Experts of a small language model: 3 picks a token.
Below are experts of layer 3 (counted from 0) of a mixture-of-experts language model. Rows are named router (the router's row for the expert), gate (a neuron's input weights, with its number), up (a neuron's input weights, with its number), down (a neuron's output weights, with its number) and show model dimensions 0-159. Each number is 128 + 24 x the weight over its row's rms, rounded and kept within 0 to 255. Numbers have three digits each.
After each expert's rows: "raises" lists some tokens whose logits its average output raises strongly, later layers aside; "comes after" lists some tokens at least twice as common just before its tokens as in all text. This comes from a sample of Wikipedia text that the model never trained on. Tokens count by the router's weight.

# expert 70
router:142163127114137108109135123071158110146137075174146154124158157125128159101122142127127112129139111126119129113104105118106098130103144155083128151165149093119110111147134092167123117176122116158098162117099123162091147110095112111123137135169132090126118116144104158107118104111150103061107137117185146142072162103092139137146122129129084086154153149139121142105141110173168098134112138138157150108112121168134157110137094175128127113098163129144149128145110119109144113114123138
gate0:129066120152160141140170154154122162146144091154107161140114143128134159153137149169162131154130132129125085111119118170091156118117125078140100139120132124097134118100110143164110153142146109166124167142138114161112102086133090144151143139132098148115093137098121133120095130126119135130109134138150122125146146146049140095114124079131125164130082155142153188185104124149147100137144108148178149124133101136152121128144093139142161112134133179139124139113122160120110093125139140
up0:144124114131104123137144110138117156080113099149162118130121159117150141148145137126161166108114159121070135121141149128134109120134141165106114138154136143120135142143143141138118130102134119127198143126128109128157165141148153140156117114190066124117130149153148157149123116098117173160143138134124124101133181134150144115164176118174134135121151136115129109131104105163072120144151149115132098186109151147093128091096145087129142096173121143160139160145118098169142172138088119
down0:180108162148094119137106158126123117099091117140126133107183127124115108144122092169135128107157116131112098122144128160139115101094160133163132098111105115119131166119130124141131125113110124160153134140153112130103140105126108104097083145089133135158148107119088095087121146138119115084136094115115185179166128167117117140103091135140166119112077144096161180086122150144140122111119088154154154142106154109150160116114090155112155123161151136114137097126150162170112114137119142
raises: "out", "d", " a"
comes after: ",", "ed", "s", " to", " such", "ing"

# expert 26
router:127100102097079125141105131139185122194107123091122118098150089163105117184096092113068107092100126146141115156114135115119113136149143060139128156112145149152139139133130158129167161091101083128143145128167153138147120075117096119148133171109132137146120134130147152102144095138129097180134122124078109143109114120131119127132133121131126099125143130161176148123154121134141126172123146113151096107146115126093154121137133135147115124118161127121113166138135159116151145082154141
gate1:091127133095079120100091153161150115139127094154176112147129085119112113130151164151106118134181145179127151127121147119105148095141160095165137138083119183154133132099127135145139140135098137153119097091153163117105112131114154140125174136138134134138108173141128090135126103118149129089139138132141098136101139107142089093113158113103109122123115081110094157105154140098140175130131136168111100092137128151109081165133170134126114076146140137116101107091135115149099137130144124
up1:136140128069085146121114165104143143115124097141162128103129128171172132132150138154108113152150133158146173135162148112083152125121131139133159120106095122139142141100092173119131160130124125135090113138162151135116133129132131090128147081124188160107120152154131162116175093124127141091138200113130135147125164104116107087121138126065126128115118117105102118111140111133115116088165141146110107143140160150110094152110158107112112138122144101119101106125166138104160129123190113
down1:132205098163138141134117124159124124137131175116117117133100137155121129096168195130162135110107133095109142151119082161113135101110098161141144123178125086115159095115127118118136125140152141141151142122126110143125143120100149099161116109127138104097138132087166190126135141091101130131146087137109114102065138156150108143114108145100149163180135146110114099119121114079130103124151133117145111133137098079135151100087134124125158164100121112124121139147104126106118140151096154
raises: "ru", "lock", "low", "li"
comes after: " a", " the", " an", " of", " and", " as"

# expert 57
router:138116117141125105097142159156096119103112112136133156083124123106101174121128137091127111122124158110147113137118120127165147096126109161161101139135128095109125124112129192088122113119098127124122073092143093133125123131172088174117126135168111138122106145085128113131107139102103138102158125141073137110111125136155111146107136131093112130137136160137130131120156119084138110124113112072152139102181125165135125127134123108166111088138160089092101082121122096147049143106152137
gate3:110131132110107205102078097120084082122149127156147146101119162110141123103108127097097130116151123094120110113132127136110135110151123144118143093136106116126148099109109140167153099127105137143110121148133139130134082136163115096122104106150135122114085163181155092111104129104152141099127140118145110147102129153127115157179160126145114143129139112145148105100145140129122123094141131113137125084110194152173149170184147132106092128092141165109119127121072129100096108112153130
up3:154149105166111100187161145161111136098082110151121079083157107145136102162133100161136126108125135156125141133163110115134131087155079127167163104124180109133122133138120127118122166105131144146145112132114138132119143156132140110146094129124169163106100134143129115147155133168155095108145108118107166083082125110130095103083127131110092121141130090137125181145123136118170117130129120116164103120117110162099104136144164108137142096111148119097116128188137160109139165152116122
down3:116153153113113150148143143103130172120137136098120109148145136128152145106138128141135133109167135127153089138108145143126159109132115158150111110132161135156079110122166088117198116132124129101153127128138156147154161133095099130112122109113107117109127138117128133104096140171121126138137123140120084121113186082112171139099182139165123170094107086141103083126132109134158103145172145111138095149187116120135159157137155133166116108089149136139142133169143160111104167112170097
raises: "st", "s", "te", "t"
comes after: "-", " |", " the", " re", "q", " co"

# expert 83
router:142153141147154124103091131120124081113144115146142087155130111135180111137130111130107074136116136121117151147128112108118112127110107127115070172150102136146121085133105134118114096149121127150134106115107101099147118122129117107143146054129105082125054146103144137136138133118115094126146139127132105128078156147133085135105150149133097129158111120138105142160139193104152134132159121150102130138103155168176134128151130070157129130096105112129126148120184172107138148096138116
gate0:145133127124124120175155125109090115136147125130173087133103123102156121146098138086133104124114158118122154124121118137137139151093151138142112134092146128128142161136145095163148140133144078162120121100169103103112148122120141123139142172148145082144141161101125142102193117125109127112159136157156133129137188136091110196160143124131150126125125127142169176125139097077107103146138138112124101132139151144123103130115119098093138103105090137132158088187152104167129142097085116
up0:150155134132115152117148161136118138114162105134114135103110129141178118136106135098140131094114117121126113194082126128129164164131173139135169099117180140127116151165088129182116175081154155162099092088112134191123116127158129117158135145102120121083147115104117090111139107138117093146104108101160148113113158114133099122135126097134098133136112132125138139108099126126185143127138134139153170128146175119181153131147102124133129130119121142134109144126088114174141140100137165
down0:125088093156140126120170117191198103129144115109139129138102130123101146102108131123127137152164178125118123095154063143133118123111098165108104132124152128146095112125156132137141207138122112102124129142114137136146145168104134106099143124127135154138137115153155145133170160155109103129116145169115118131119079145118153136123137185125172144083186121142112101145151132124115134169135153128142094118132108119117155137119134144167082125132115131145083118134132120146097096114155094
raises: "p", "ge", " become", "ur"
comes after: "ed", "s", "ing", " due", "ted", "ated"

# expert 6
router:092081109102110117137114129122105108136133075149121119148142143107125166182138091150155128121102125144135091097088114180127116112140093171150147119138149142142140156140091133114143116142149148157144150137118128128153129111139110139100134130155139092120134119126127138104074150135127163147115110134134059164123123110134149108146098133103159144191120162122123096129160148141092110098161120130149152084049100135124112130093097130143129139149155175108095119142115099123170104108146139
gate6:130122146131150161085135164151141077117143081137113119165139161078149144117081176144116129127126127112136138096076144110133094108079107119108123173164146113106064114116142131111149065131141134113122119117114115168107101128152112141131124114137113130139118120115125115098122138150134104097128127125119185145161121085154125045127128103132093138102157145149136149117103177099159168131123126128121120146125116137123137116130101158137094131095155125167106096139106089124138133110155145
up6:155109133142110104097116115162121144146163167133159179139122127079138140133121186142131162149124123113142165141086124173123114138102121117159176089136137128155121154153139183049186146141147115147166106095121125134133112162126129088119101118112133096131099108150102092071101105130123150144108158144097076120094152146129112138091155104116142119114088135132158125120145173134125108138134151135118140116153140161125118159122107153097122137116135139123116127132164152115124108117127092
down6:154179139117096142146126132173148171139120135081108180104097116140151100151083113147109123102144118147131091116125091153080138124147129133088088127150137127143155155166128153151159121109082156073185100132142117082116162115154130136100147114127153157141122121140152100117080112152138149120132099115081137107159149152124112133104105156092126109147099138146132146100112140132128099137144165147123151106104129130108127152119125117156127164139115140138082062154137124128152137110122162
raises: "o", "ar", "i"
comes after: "\n", " (", " \"", "==", ".", "A"

# expert 63
router:113126101125135157153156073162142141106096089159120133098129106087146130101157153131169160113111185161105150155163193132116125158105101142129188114151122145125173137152126117169103130119160131149100136111099134098133132156177129158162119100118122155152091139133126094133088118130148141152135117133150134116123108121133117149129160112108133138112169164100125150096146128152115129109112133101107142147110125087141143119125143150110156133105154166113159102111117115124147069140068125
gate1:093115125055126154136133111110167169163128108085139112138133124111115113146143160159125104112120116162134165144147160138080142130117166181117125110096151103149145145099120155154145108156149132143147104121093157103125143143167139112149129077144110116092131184119137099160110165127104140133121094139104083165144115192124145143125121136131138126076138112111088124088133144082104140134171139114134123167142126130115119149114117131103134097105121119114139144136108117119177142171161133
up1:078158136160160138131133142134100130146129087079114131133113095134132119090144123150095171100122122127136143128117104156133132144158124152114145164147165098117152130114122103171100131171110124109076056176119117144135094127149111134166127102139141112127134136159118130146127094154090109138149096102131161166132123163135155173152152121126110125124105108119099107074141136138126149154114161105198092143129168136125139131110086127108123168143118132119153142148124092114134139132188143
down1:147171114108104179112133124140151146131132103133122140118144145119125138120167105098135125110124127118142128138142130111112128101110176115161099068136134168121144139120138142087155122103121096130127096088159110069125110111094141114123147161115128154101135150123126153170169139136143168132107082118117130119142119118152142163148141127114110112134180144100076094122109088109139095188130123126100140114141185108166155132138158157113132122162110169120098135134152158069127144137076102
raises: "st", "ress", "nd", "th"
comes after: " |", "|", ";", " the", " (", " su"

# expert 36
router:116102139120113113143135165118169125116120128156099135102087155171153128137166098134125118092116141150128142086113125112102106149100136112079129185148159141139142095125122160104181118085137183126170138108142164109127145159125076118091185104084113143103088137107097131110103124107146136177161135162120125136140134108123094159112104135165127129108118106108162121114114097159110158116124129105133152130142111127108124118096085164141111124163106160154120115152129137135098131176142137
gate1:108129116123152135137093093120129148121140104111163107122127138121154129118162131103155112155110110084130147152149170155100122121104158108147102153114143143097126135118178129098176082158134177174152130147162150148092136116116134149124094154096098142141107145099137127093149133130163128112153152195106105181085138081140131116158110125104175153157104132117096081153135117122102136120125136108120109158122132120136140126098113169178125128122167105115121088138143137115187113147125121
up1:141100159122060119133144107107149142150153114145079132157113121133117131108140131119125122139148084140086132157138120118145121122105120155155177112169162145146147147151138121090129124134131178126087145155119158128118110125151113115145148163150113126113146104124108126089118137099100174161112144156098092140185129162096169123100101166125142088143109147136122133129069120157143165112159142121096099101122113110087163107134107102117124138091078161171124128172131128130109125112112095
down1:133130126087071167127125136145117091168106145136086120140112118125134173133127126120098150153123103159144150121172131145124102122101148110168145181170124149128120087114119115103127137107099136121085150135120144129151125119131111144130142153170111162113125100142075125103155192136116152135111145125154128130171079154101137119083104106120161090105125133122176139127093125151108133146132149156079102134139087145147153138136093117093117145128068131173127123090166138149151128124140124
raises: "-", "|", "\n", "M"
comes after: "\n", " |", ".", ")", "==", "==="